config = dict(
    n_layer=16,
    d_model=768,
    n_experts=24,
    experts_per_token=2,
    d_expert=224,
    d_shared_expert=384,
    activation='geglu',
    moe_layers=[2, 3, 4, 5, 6, 7, 8, 9, 10, 11, 12, 13, 14, 15],
    router_score='softmax',
    normalize_top_k=True,
    routed_scale=1.41,
    balance_loss=0.0132,
    balance_bias=False,
    router_z_loss=0.001,
    shared_expert_gate=True,
    init_std_router=0.00679,
    lr_router=0.00051,
    vocab_size=47217,
    norm='rmsnorm',
    norm_eps=1e-05,
    tie_embeddings=True,
    optimizer='muon_variant',
    lr=0.00858,
    beta1=0.95,
    grad_clip=0.5,
    batch_tokens=[65536, 131072],
    seq_len=512,
    train_tokens=794700000,
    steps=8356,
    dataset='wikipedia_en',
)
Below are experts of layer 8 (counted from 0) of a mixture-of-experts language model. Rows are named router (the router's row for the expert), gate (a neuron's input weights, with its number), up (a neuron's input weights, with its number) and show model dimensions 608-639. Each number is 500 + 25 x the weight over its row's rms, rounded and kept within 0 to 999. Numbers have three digits each.
After each expert's rows: "gets" lists some tokens that make up at least twice as much of what it gets as of all text. This comes from a sample of Wikipedia text that the model never trained on. Tokens count by the router's weight.

# expert 1
router:507513524472476460502500471498540477495529490518468457487485467566529463500480539483526503496513
gate0:454465529475498543529508483520523523533519476461493486506524501542478528468542560514491520525510
up0:555498536501490491505482542496454513501480477463501515500494498493536482517469462510531443466509
gate1:506504507496513465498489508508527527493509464465551464487523477526523541484497482491491469487502
up1:484498521523503512494551530474505487488496519511476503560480529481463487495500520503517509525509
gate2:535461455512511515508501490496475511495501503489472512479504474469489537453462491483454503507551
up2:511491522498502440517484469514508520528496483453534511480457472519542489502472503522527509476480
gate3:516489486472510465500535469486521523517527558522499548472492515532483507465506493493479536511492
up3:504515517485527527491477532470487496479513435521485489507501512508460493504488494480512473476461
gate4:524524511479524453459496526505537483482527489485506519498491484539510551482484480528475479532550
up4:514502461507557522524514526479529545540491487512461452508518443556503471473511503507536520547527
gate5:446479529518532453514503495444534487556510488469529550519477512511481448528511520485484471528527
up5:517516489468494487502499525539476467517520512509502505497520487471467508531441521453477443530477
gate6:522524504503507438502534503480497432483471499510474535480503497510539500503485520539442498471532
up6:500493514517545483499486466494528497463505481476449508503548528522556479471502514546475514503496
gate7:515498501458497557474533496485500475506511491503495480492527511547516471492477501457471509546500
up7:481475464483476498518496500474533480508486498485485510475513528476507475518496540519507546515509
gate8:471521533516512538515518484517524508491535523551508493506433543486531491497529483518490439488505
up8:501500474468528549528474487509488511464530454507520504489540472496524465483482479460501470496499
gets: "2", "9", "3", " ·", " High", "°"

# expert 0
router:496510502541520503491485466489476477480516487505474521485495478540493483495469547521539539505537
gate0:476522485456545529504502450526508487483494538483500506475497499512526506501498522522500510500548
up0:477503508474510474507505527462556534479495508514531531504487524484455472465496486510465482501520
gate1:513535522521493476486470493482485495492513495510475511496494486508504529506456502505488481460501
up1:488514525534500516462480492524527517495505485512511499534470505486537491500517543495495510477459
gate2:479508535466522491499488511490493521484512518510512493491515481508497483533486533526512529502469
up2:507513458501501510512504457552501497502515481483496512478532480501488500474534497453478490500485
gate3:523486487478415490492487511485531503476492503477485520516471483476533527525499477548464480503519
up3:506531500517497485528473515468496514468495497504461543502479489490469528560472465493498490516507
gate4:457489451530489492433513513507533506498467513472454531533512507495492451476498526484504516515488
up4:511495516527525526539525495485461510507490499504515463465518512503459510516509495469499499493497
gate5:535501535519477513489514513510501483489470470479487507518530486474471496494470544473489462521518
up5:487482532504524512509465463480530516484544513524494474571513532522502498508525523442510543512532
gate6:496499510509522479495474534494499511480519515483500531473535477540450529470486434494499496523497
up6:533481528460462494506532492519525475567468514527513575525477515476517529512501465521490532474519
gate7:499514479488464459502479457474455506503526473478544468478551482507480487474512491447473458474495
up7:524482525469506480516498474438508492442498552444527494488486491515512503534514491540478530534464
gate8:511533482494523511500473511515526552511496561475498504505496543475524510514507548492481489506508
up8:491448480519527476483486470472475494514515492486473492493461435471497462529484486518497519478508
gets: " the", " a", " The", "'s", " his", "The"

# expert 11
router:492524471491471475479455469478514497479479517562484512513451519533500471493442527498502504512522
gate0:509535514453484537503496502517469517516528480456504505430521436455512501489471512484496481534498
up0:484488463514504498479513481540513513507483476508540541499502506526509528479516515508493478460514
gate1:452490508492522451484470488504503498484490483474483536486492503525484456455485480488486470498552
up1:520517542498539498474495524495486477532484506463496534505531487530540478501543514503507454503483
gate2:513473527472550437495529473501454522519442481485501493490507527499510474495491497493477554496494
up2:468477488522533517489527500533439515509498458506488504509481525491549455487522480494480504504493
gate3:498439495501488519518485516511463509490500510520471464506522455516508522537481500495512504526483
up3:478522496486495473479496464502511522497453479500498504506471534475468492448466500489504476481523
gate4:532524458479497510481478489465498495492536504526507516469490499528510480476475479489503477517467
up4:481546471483537554521499481541468509459503515498461503535489462490499498466514504512493498539470
gate5:475510523516460495517520507524490507511463489505503497478479484486448493479469496512474492515517
up5:467538493447497486522528505510483506476513508518470517514506569427438509492509511475456510521526
gate6:485522533465501488482509495487498472511524488475493543510516492537452534522503467493507490528502
up6:517514495554524497486517509471501540519521477459488484472507519522481501498465521474477530519513
gate7:502461489546541468489530470498492507468475532468485483501497478486486477537474485517474514473523
up7:501523478470543464539521492510514480473506515460515464513509540519466433531518519495497493509541
gate8:537485514479520498464422480452514482555497479493527483505495495524456475508501474496483483492525
up8:515533497489450465503545524498502513523529468509479478520493498458562499458528501503461519519515
gets: " was", " is", " to", " were", " are", " as"

# expert 23
router:501530501495498445462485468524535481478478531491480522527501531526490473507473523542503519478534
gate0:535545479509466510468489512466550478499538521502483505557542522455486523480497520507490517485494
up0:518550500557459478513473494482526500454489496515468486553547524466442535524454535528498504515465
gate1:498524485498499513487480522483468488505487481481512464510493482454486531510477502486555473502500
up1:503491542498466505511534497518516434520503505504565488500500519506523500537507480517482534484465
gate2:453491528530480512460483496525515505513501505486495560514468511514514515547473484475507533503515
up2:496513532510522457480505530496501494493533505517488486518496532490518525532484503498505467509498
gate3:500486500483519500514514518507520528489531475509461491526432504543457486506463509499477481461498
up3:529534499516471483494494519479530528498507498505479534528512507538498476516542488481514496466495
gate4:515559482532509495473495483483548487499511500477475483521490489494481530521448494484495524487498
up4:491478463491492500464468500506456486522444485536538511493529443525559493485526487521505524475514
gate5:519494515489517497540494483460484526520502523521529532515491540500492504503531504477450480496510
up5:489485510521482517492543507466474456529466501442472500505504515465466475489474558513547490525484
gate6:510534497500514503525499490473491496508491462479489529490467476501477483517499526482499532484501
up6:486504483521529515481509478455501513523500499512508525500504508497451490541468478456516491495511
gate7:527468505494519508504495522499495437498433465514444476482515487482496494470505507528502524489502
up7:470472494523450523452500521504497460499472462533462473457486474526532524461526491497493524512478
gate8:499479502472442510500548515527494475503509514511473521504490525501529505432514521515533509478475
up8:480487499463512492477514480511503494525498482467503513467437501486525528495486504463487510496494
gets: ",", " in", "3", "8", " as", " –"

# expert 15
router:491524524480485467458501491535530473490515496512471555533490520515511466519457545500519520508533
gate0:477500535451520513501476500482537542491536506520512506521527530483492472502503512472491495524514
up0:491497535543500529495485454490531538518527498527508489504487508493520490508474460467485506515566
gate1:491489461535476446506485488498486534508546523436501485482507441458483521491531529462491520492463
up1:499494508498501508521508513500501478511489503536557513443517531538468510505479469520503500529487
gate2:466490518491500551540504494561510502480526533497480522508480512517495488469492490495462518523546
up2:442497511502490555513490488493496481500516466480504521478450486479539523491514533475503482503487
gate3:499543494461497494535557470485454489487500510499521501502456502474538518484516487489478485518503
up3:521488493454469450480521508503471531502477479530486474483445510485486558508553452477512488548484
gate4:519508492483496474513512488546486520520509476494504519508496463486491534479497490490534565467505
up4:529499455494530492516505505482453501488502485492528508548500521475473491507494487528504472520512
gate5:548521498524531532503525488545506475500499523498495518528494483462498476515467575503511449525456
up5:506509530493527445488514514484519514523471443497449478481490488545529467514526498510508534503491
gate6:487491541542513508528485452508516512494474498494492495506479504478517504506485505512479525530531
up6:501492495527525480499531480468507518536537483538469480533483526488457516486514502491499500489523
gate7:476490510477494523534532549446479498512502499478512517513506506529543474488527522523491521507519
up7:527507518499480483460506511497493521476525533527516505517508501493500495530477499460519487487513
gate8:508500481464480496490548502497515486531546522509512514539478550498474510515532510533521486503552
up8:517465501520523490491467524467504520485524465489468497526499546481499503462494493473452498505480
gets: "0", "9", "2", " to", "8", "7"

# expert 19
router:517500494531502493504476473487499497478483520475480522533517521538475457503462547516543527484531
gate0:489513465498498519466491473486513520499522485480485556492455473473451499491521512475501536526523
up0:505494520460485535502474503472507488499507553503505540505505497539491522515493517574475505501482
gate1:498517506537536499512519510537493513518518490531484530446494551535513464527512488503524463532468
up1:492476505486491525489513483484526543455465530486481483504484531489459528537503542542515498511496
gate2:526557509574527476519536523474489480498489468520486488482504502503496505479495592498434441481505
up2:498506487510490493524499512504507528487479509466522523485480510487498472480491540505537502483543
gate3:533519551498524450450526495507526478497526487485473533486490531509485454476469503442513490495520
up3:504474478490448479553500503532527483498525485485521473488506527548524505489502506514507509482505
gate4:497531521534464487471469545527519448503489498472522487457481554509474521502499525507537484461534
up4:497476534511516516534537460452553515491494525509466466526517481473482476468524507449452538545580
gate5:512510474475536510479489499466480463468482501534518499565530450490505470488455505516515484482496
up5:431525490499505468464518476506513497456507487504512530500516520482461472535460496470470475458492
gate6:517516480504526459508493495500483446499528511492517514559424478479493499526472565492493517495466
up6:489536493494469552540504533510504547490481487485498491518495564529511458459514511523562462468531
gate7:519555462508499438548508482512481481497456524486483517533511556498482526491528496492553484511513
up7:502477549513511553437494507516519465494568497483515492488511446472479476489519485485458525533515
gate8:480490483532531544477530447512500496474500522484497528508474491510479501470497510498502502534512
up8:517495535474497452476520515470507486531475501564503486503484522459568532490495503481514509459499
gets: ".", ",", "\n", " in", "%", " |\n"

# expert 13
router:525519506519499470486482467488490463468497512504483466525514496514505468487465527531509511485510
gate0:475491536507517475459535481500479542511490475440512501516486456484481515469475525519508479532522
up0:502430485507473519517478527535464544511510534485508519491536531508469463521478499517537512477558
gate1:515505502512532495486522518518483523540508514500462501490460486544486511502484528507525529478547
up1:472536498530542517500457433498506552539488508546537476473499503487511522506535485514478521494481
gate2:526553508508520527484437460511512487501497498492483467567523517503508511493524503513494503521471
up2:491475520482478481521440477492491491515506508507518501513524494477456516464483523547512545498528
gate3:541508494487509511488506461499490512518499517506499497489502513510483529495504547525495484546542
up3:468505495496502508495490523543521484482508458496503533495549493474497490479497503467500530502460
gate4:469501502493508531501483485505514446529507508514506524512448455514542516500531507501516495539514
up4:523524523506459517532479544494516506544481530497539529503521553440490493518485476491536507486477
gate5:513497472498460512509505515550554510566502519529490478515450501506562492530504526536478520514514
up5:533539501474484569503522523509535507518564493527482518530491517492542490470467520465486539495506
gate6:565560494485504466470524478441463505473499506533493507507511506499496416538532431533500533509533
up6:521477522478483469523555495540511502487518499509510496478482533513477512496484498508536465513509
gate7:516528492495502533485535547517498532502526487518524529519517574499518443499448510461506511494508
up7:530523488497492508489536527535503494510527466492505486507503510490472482499457505475463522541505
gate8:459517481526494536489447509555457481510495506471471450486515484529515481489528482496503504486492
up8:516502530470514506471481501488469499549507485520542497463518472507539496512522472485481479525477
gets: ".", ",", " of", ".\n\n", " that", " when"

# expert 9
router:557526524495487454542479482477517522495473466473462499533468488522519465509456523482516534455512
gate0:504471533476512489504482481512525492528528507487487518460487500541469506520515545505464550488500
up0:523491510517484517522474548487512541501529500500487527525477512509458495497547548494530497476493
gate1:520499520536496506487515510498519504523509478532499512506509518533548457531558514478500509508518
up1:480500452455484477498516479492509475509483488515519522471521512469487499477442492515452473474506
gate2:530466528513511507486497506526564465485506477514467474535498462516500522539514518519474523485462
up2:498499485522493530485491526510497504507479472500500510526519536484465513501490480528500488502499
gate3:539536460520489478517478474484509509442510470493490527477498529503521469529546521482469525533505
up3:490495500505470468532457540495526557454482516446514475533537460461538489513509508465444476502509
gate4:477492516485491514513501526536525450499555536497528519492527482416501456493510527530507481485500
up4:504503446445524512538496466511545508539489531558495489467489488499515505488536520494486489514476
gate5:524513489505513452476542484504481505542497521504544498526470450545532534474509471518525478451422
up5:470486477506484477478503511509499484489502469543481512488444477514505510481519479560503435463473
gate6:531455492471459474532507465503515523559504512474487502487508493518534512511472533468511545500469
up6:415504523527472501462498513500490464473514475515532496475491506459503508501550498507479521487521
gate7:541482506497514514505504510523497504488484484456481438498506485535546505506535513534506486457490
up7:527508471476507498501498477504518472463458496478513499500479508541503510474504526496509502442479
gate8:513520489519541479487525480472516442485483470522498493509504478501546573493497488461486501484522
up8:471505465518504509547488503486482490470519532491494529497465510503517531473486501483493532459566
gets: " and", ",", " or", "2", "3", " —"

# expert 16
router:521512487525501498500469473516501490467504504473466556518483492528509471491485530512517479487541
gate0:508477509514484484480509476529541496499476494509495520484512478581520505475529468501461475497522
up0:498507484517482528482490523523509481486489490486509507517521517508513485468508522552483477502448
gate1:513472530506499518502484496501509562485487514474509482540527463526511542512507511506515490502518
up1:503490484483477507511501497507510484520493527480505495509490539519515486522476496460488488500495
gate2:520530504507499496491507550477464509491492519490467499520520528495453461488512486501493498466511
up2:475541473490486490522527501438541490515514516472506426478509497494538476487511560481470507549484
gate3:465494496512544523492495459510479533524475493501470513530480512488508499500487480489478482479535
up3:528456473526507516479493486494507507546465517474469473463476479520502484437522499483499543473452
gate4:523497479483513554522489510561531520528445516468524512487476483484521474487496496488511469493476
up4:509516476458531481510530526527478498472558496523484535538469501508491452502484552506476482476494
gate5:507488449481473500537536465465486507469449502467512527488510518510544481471474564479509509434501
up5:474508547505510480528483485486517496519514501494472511510516496507475529459526486505508522515448
gate6:514507547510440473508479483517522481509443496509510527518497514481525475517491442479492502516543
up6:467467492483437493484516522487496452516551527524490492484463493522489488499453511485488500496480
gate7:507501532537499499534483500479537546466514486483502474505505487497535496511492484480497477497523
up7:496483485524502525511515499484555501483508497530540504488474497502518493500525487505491487486500
gate8:466426491518481480546492487477492532481481546503534513492473502507499495521469524443493463446467
up8:502497478489504483534534514448501510475475492465546489527524490497515515531459500473489521492496
gets: "1", "2", "3", " March", " November", " October"

# expert 12
router:524510488500492481527504466473485508501481489481471529513429505509536460484455530501525541475524
gate0:471555489510507495497494522466513481551554531467475518520520473457513515518540485536522519480477
up0:531490498484511523545505520466537505537573516480487471574535469486521510556481506476513515487482
gate1:517481501527497547512538510463499497497519492473512480546476487469518524451515506511470497464481
up1:495466489527476511510487500514504512480461503530498498501545464440503506506478443514541485510506
gate2:532491504563514478509466498488509525496454511480468505482510534530504480519558496499567549540493
up2:521489540456461513505529500509499452498513523480507464494496521456479516506472504508522485527490
gate3:453477517479494491491485462494470477489520487498458534516494449522477456475497497499510531461516
up3:441509493488478462508491531487535508473516523505554483491494508473494466544524482492480508481507
gate4:547505490475498481585505477474480467469517474521493488499495504532521489479468533498481494501542
up4:444517463528544521468491550522512535513506510514503518566480496496527545492494507484530506508503
gate5:483508491512477473518477503482485485486516461515487489537499475517481466492505492459476526508456
up5:538479499492521496456500524563554524476466532494534516499534535528487520505519471520508455528543
gate6:540499520506477521546514505417509488516463459490488480510474525466510491479471483485489522464488
up6:481465503472498505487484527475535441546488467506507492480437467528487466506534552504539485492477
gate7:479502499500514514534522542516504473471522514450524495521474509496511525502484518492512504484478
up7:510501490509508552533517499491449526493506482467467499528447482518558521492491505479493483475493
gate8:501495476484522506507460471529546523522503506493515529489513477496504490534541481479521510528527
up8:491544513510501521515529485485531499463484501519525475496474515491492488489519480490495495483502
gets: ",", "5", "7", "4", "8", " School"

# expert 14
router:489529499493509474500489484567518464472499526503470506534498534525520466448472522489512542465536
gate0:464553537523507538474495460505459494492501435537469537496516466483559513511510487547440450461489
up0:511493530507518502534451472483514522468501474534521465500480500481500488524507507508459515502491
gate1:484523461493492485511501498499544497514494526507482484542500519519514499532474457507532507548526
up1:482539503508502477466491523490493497507496547497540497515505480505477538498550509521518477514503
gate2:511501491494543487524479505517488487517501459507477487514495516501470469465490514490518492495494
up2:498441471460470517479512476482515515505500557454474482474477495484540500430492524509499511461481
gate3:450477527474482497508483514468479464466474532513480551478496486493496523488516448524536513507495
up3:486493507476484519488523480484528465453462488508477543459518510493529509446542499498524494467516
gate4:481530499464451504484487514490476555529512493501460583476512469494553491497486500498505492505488
up4:456494496507519547494486525507490522496476537486520537492497525530460529546520499494523478528490
gate5:464519441485475491484515503510493483440491477496510528518504490509543508481513520498504493469504
up5:499538530470509508535507538496529494522486465482548508484509521521513581530500471505497512503467
gate6:551513476511482536519511483531467495451488518511517520475510465469505497501491523469492491453513
up6:494495479495503505482522488514538512533540462489520459516465508516480491516476487523506484540497
gate7:475495510492501493506490502514529500499502459504480492529509482501507500512511511491470552482421
up7:498528540497514519539499466481558469524534473522476488555509443485503475530496510476538494499509
gate8:493482512518513499500479483517496568522449504530464483499502489492530499491455543515478453495471
up8:494480504488499512479517466483449514544523502536477481502443476488502471503495492495505527482534
gets: ".", "4", "6", "7", "0", "5"

# expert 10
router:500502509479499473477486492499502492472504506497463479521504508526491462500485539488508506508523
gate0:507453507488516518505499502524534471534532479498498499507482467513479518507464482503502508545529
up0:504540505500500488462480513512507535471504515527537512479523524484513492455466473481472508540501
gate1:529511494489473504492499542477501461536489527488513533503497494484500545496526496458520513516478
up1:503496515537542547469509520542513512480521503501528519485461464500484484474488486485532526519504
gate2:561476527518493431522511515509513471518511478507465496470522471489528475520468493460486505509467
up2:485497548497492504520518520503493504512502495525478500473512504471528517494439544486493475492486
gate3:515484521458517521489514469495489464520487459514496488520525518545506523481507468536508526515504
up3:495475505509471430456499482508497551554519503497494542509494499504484505480491483455484458497475
gate4:521509517456536477487497492471472475542496511521518499481524542513467455520509536529495513529524
up4:459517523474527510505519507483508511562491490515513539523551513498450484509484523505463474509516
gate5:503510463524526480489536480562469498475483510519473491447502446488497532523516505501479492528454
up5:497499490518527506490469495477511516460514510494518527489481511496521523510491500502472486512509
gate6:506514474509536473530501500567543519522432522502452483463479517505473472457514449564517493524520
up6:477493535518520455499529481521530491492482506511461513548475517482479489509527499475485539504530
gate7:532526473456502500490492498492505469546482492503463475505475503501525496469504558444463485529508
up7:504511476522534471471518520513498499510547548492497465496507483473491472499529501523482507496482
gate8:521456472486478493435481465481514531460511542548462505475511531479515503491526523459471491462476
up8:495498494530528466509508519459512508488507502490498520445444495526486512559549541519506501495462
gets: ".\n\n", "1", " |\n", ".\n", "9", "\n"

# expert 4
router:533513480530488498502452468523527470451544510496489501509485508501494473498503558519510514524536
gate0:429507479534513526520508497454547519511450494517541482482492494494496456502511536454511477509505
up0:473500468507478446441493529486444482513518532525479475491498518519468530448483491516519511513473
gate1:520495545486496524490446490486481464467492518500501512469494478533463528489447484499504498532528
up1:500443472498510510480508558558494547486521523452491489514467466503537482505532508493501498519513
gate2:496507471530453516465497499483476512521496537501492503461510523476497508499509496518477508471518
up2:491487480489462485545469469496559519490526469496497463519478504522492489482479526465496520498508
gate3:472453500533504467494543476538492497500516526504489512531514486481511502504536538479477504518511
up3:495537507484505537497558465515531513503505556527529546473511496514521490476464510524513554494529
gate4:535471489461449538531493496542484500515500499499523541551529480499511425491569515446489455509471
up4:521513476465474524542543496524459501512503508528505453521513518500504464530548492484505492511514
gate5:488485478474497475529508486519485498477500530465516520524475495525522490497538482552452523473514
up5:501482462478490496510450449488516475526497547494488510494467494504522502453518462511499460502529
gate6:504525493525523503511512519527465497513501497489466496519503487531493489458515534456532509467507
up6:544487452470489521515508462549534498496504509503467464509523510494456489478516506483485540529507
gate7:515495502518519490479471497517537491478535509475513523515531514472471502511516565503461471451473
up7:506473496505518529527499476574578502492482535508508511520535520523535485502502488460524544499463
gate8:493499488476509520516508475467547518506526501503496482471539485535485527507505487496446488507451
up8:544517494557513564492468518509474489519532524488518501506541522499501497461531517486492471489543
gets: " |", "-", "|", ";", ":", " |\n"

# expert 22
router:504526482505496503464484482470518484459510519505473536522478495483513472538467536452523514467526
gate0:541535469506531514485513522550507474479490522521480559487506477505528505486500511501503519523512
up0:499446521493470477470511462482492518539458469558522487501501540487535539509499487464512491500507
gate1:483485467492491533508510502553500546494473513547530497536525492481506521492485515522520519490522
up1:503493470460534482475515493533493490486516530520490532474486474526525467487513539502532504516497
gate2:493506502551488511542507514486523504533502500508509519447517557485500479500505555471522501534466
up2:496555521527475511519514469499506504501443493543499482431454540508552536535503506444504450504446
gate3:502518490511485519514463538456530459499512515495503530513464483497504480510538498486507485473495
up3:467480434495471472473498470534508527469515507505482488505512501488486524502491456473488548522523
gate4:472526470477472494552550508532496508465486484526507544502498464535527518496499491494496517475531
up4:512490515495468487515504477515506510554463512559465496482496514507498510477455473499487531487448
gate5:515553531531475546538464507490527523514504459495498534483488512511515475497464475478496547521501
up5:526505472461449452489509530469505506482539475487487503484488489506511509516533548481511574521478
gate6:504473509506531516548500455495540507502491492491519505495490533536434443530556469482543480471534
up6:498454482459531511520485543473492478478494470491510512560492487530497527498518530481497472465490
gate7:516497526515485501456490503538471520465496476540445521482517517501468493459497536528510475479502
up7:481513500515554446535560534451476494509512487511477472541512495506501504481489471500495460509507
gate8:542506496464557448483470538537474460491524472540532487500487482471527466499485484520466498536548
up8:482486442478515515510513452511511503549493501501476523535486537521487518458538491513528508462466
gets: ")", " that", "\"", " |\n", " which", "5"

# expert 21
router:481507495490502476489474507546510479509532484478486478513480513502484468515466518481505504499507
gate0:503478511524503443492468528519489501507499477463485509518528461487427485512492492446498482499532
up0:487513471492501508497509508511543480485477480515452522553484534464496535517500498534473486533478
gate1:534531501474509459530510518504507505482513523504487510502487504487484476505493486447500522555486
up1:509497542477479527514494513523490557503531463489458492491526469466524519505475462508477497478517
gate2:503491507495503476487507519533478459516484531530509514481485476474509476488496492493443494465441
up2:524475526504479530567503492503485476525493527489512491516526503456454450521499478467507525493523
gate3:492501518492458514511498479513496505485500502468480499466467507505507478512543524482510484532508
up3:483502494514514507524538488526581487516514495506498524491486494461512535474468523492523503497467
gate4:528498456522507533504482513466516508496480494521518534488505533462537511479464509556495502518555
up4:492512498498498506515525470474517520482484556491514449479515549487513497429509486511483520523503
gate5:486493513471478495478545483496481522499520503495490493512470495501458499497497493481508481471501
up5:498461545569525477463484485513504465516552494439536508478533549470496498519514481520529574573539
gate6:502515519510471495496493529479469500517531571508486471498478515500512474473494549498470481472523
up6:521493523479556473477544489540487471514506490495516523507496462504475536512516463544491521469469
gate7:508484465513481515503519477509511517471503490528473519517519489535471500498519489482522565503532
up7:472542441539507484516473485505487546529487512529478469522491513503479507476531479480503508488536
gate8:478523461491504468487473526498505492497520466557501441482509478499486508497485521511499552470529
up8:497510529526483493511553490512513517471512500537519476520468551503498470491460511520488451484546
gets: " was", " and", " he", " He", " as", ".\n\n"

# expert 3
router:513514489518497512483450491499513488507510466493505512509500502516517482448490517523505524465509
gate0:575461498498530483516499507516511512457504517520550447495494495465467483473524469492487507488566
up0:456532464540490515547479527559524478460501506536489540502528502543499512525475489492516497535459
gate1:528475501500530551519519446531522484455517488499523548473531499526507485494451474485525516511502
up1:527452521509501553503507480520521481475541473530529487474529513510490473472451502459492503484487
gate2:468509526503485464500533508491527513475535528502524481535540494509532494520451521456550527498492
up2:529536507509492513532468532516528500500511513527508506488505549483478455504515449525518547519502
gate3:517443435495503505502471557494526487505548529474495508550503579487458518532495502510503563499477
up3:479511535541513506528525492461478508497471514496476508529524489512541438517517467526496512524511
gate4:479521490528490468527511499469487497532464459488471521502492486488519479536484528492469532518520
up4:515512512485491487512495462443487499519490450536482509512529516464502492483495520520538478497483
gate5:479529485473510516483514544481514518507458499501463482516495516510479493482529493566504473530510
up5:501509499490534485476522443510494481475512524475535483530503515507464505536497486553463513522498
gate6:483518503515539484518528489500498506496536500543534476497483531460517450496509524510512513471464
up6:516474502514534502487507481535516516492536476497499526474523510463493459524523531501484469532491
gate7:479494495474522518496500492532478527525509464476517471504464491527548490485489503473521474470508
up7:528518472455544490503474526520481509530506513513506503522508493521520514537512516489525516483492
gate8:463456531474483499517498483503551508460477479477459484485474550557507497462465483468476502494501
up8:498428510524482472488522478522537477508489522497515514501508472496497506540465527517499497503518
gets: " ", " (", "–", " \"", " /", " =\n\n"

# expert 18
router:499534517496497489494494477489486497520491488524477510534519483507472467502477540505515517487532
gate0:538494508534517523494460495513523494484494529500493526529538498490468477510495493474506497474551
up0:529499513513517530493558542497535487521474522469492440512498481477532494471474500548524464511531
gate1:484497441525461460528496520511515502488481514473478469484463496516473474488489474515518506479525
up1:507489525484570539492481523495517531526503485490506490491498501503530525486481534469522524502517
gate2:537504528474481473444535524541536464531477531509467535489525464464505487518472471468461500510496
up2:524525472498507499486531514538520462520473491486488486478469493546544493524502490480526466523444
gate3:517521465476532470504491510437505458519482526520492508532483496543504474511535486471509462491490
up3:504480480478497496531492495552511523527565499466514507505474515488461509466486522546524488479504
gate4:499534505482525522511528473497496472492472507470501505513517513491455530500505545500459496476516
up4:510498527503518516498501549522536484546490498559504475491468521468480513536491521509511441516484
gate5:497484434484524501523541503550506474440487511478496515454470463514510463512519494500507516471483
up5:479485513506508484511482454516486497486492473460506515480509534536486484476506457494524552476578
gate6:494484492500495509485518453512498500466503528533494466544507517510482443549517471508517508510513
up6:481519475488512508488521491535552505512535511520463485476525528485484480546503480485465548499442
gate7:488532420489479485511524508534529526477490520480484478488462490516479489522474531526522495484474
up7:545541509475483511485501497548529522469476486469527484479519517506513511482506466478474521459528
gate8:521496517521509463486480478483510519528500512524476520478517492487503478497466513558535487465471
up8:465484483517512534531473529569516471481472509478481500496491463484474474510492494465484496534516
gets: " in", " of", " to", " from", " by", " on"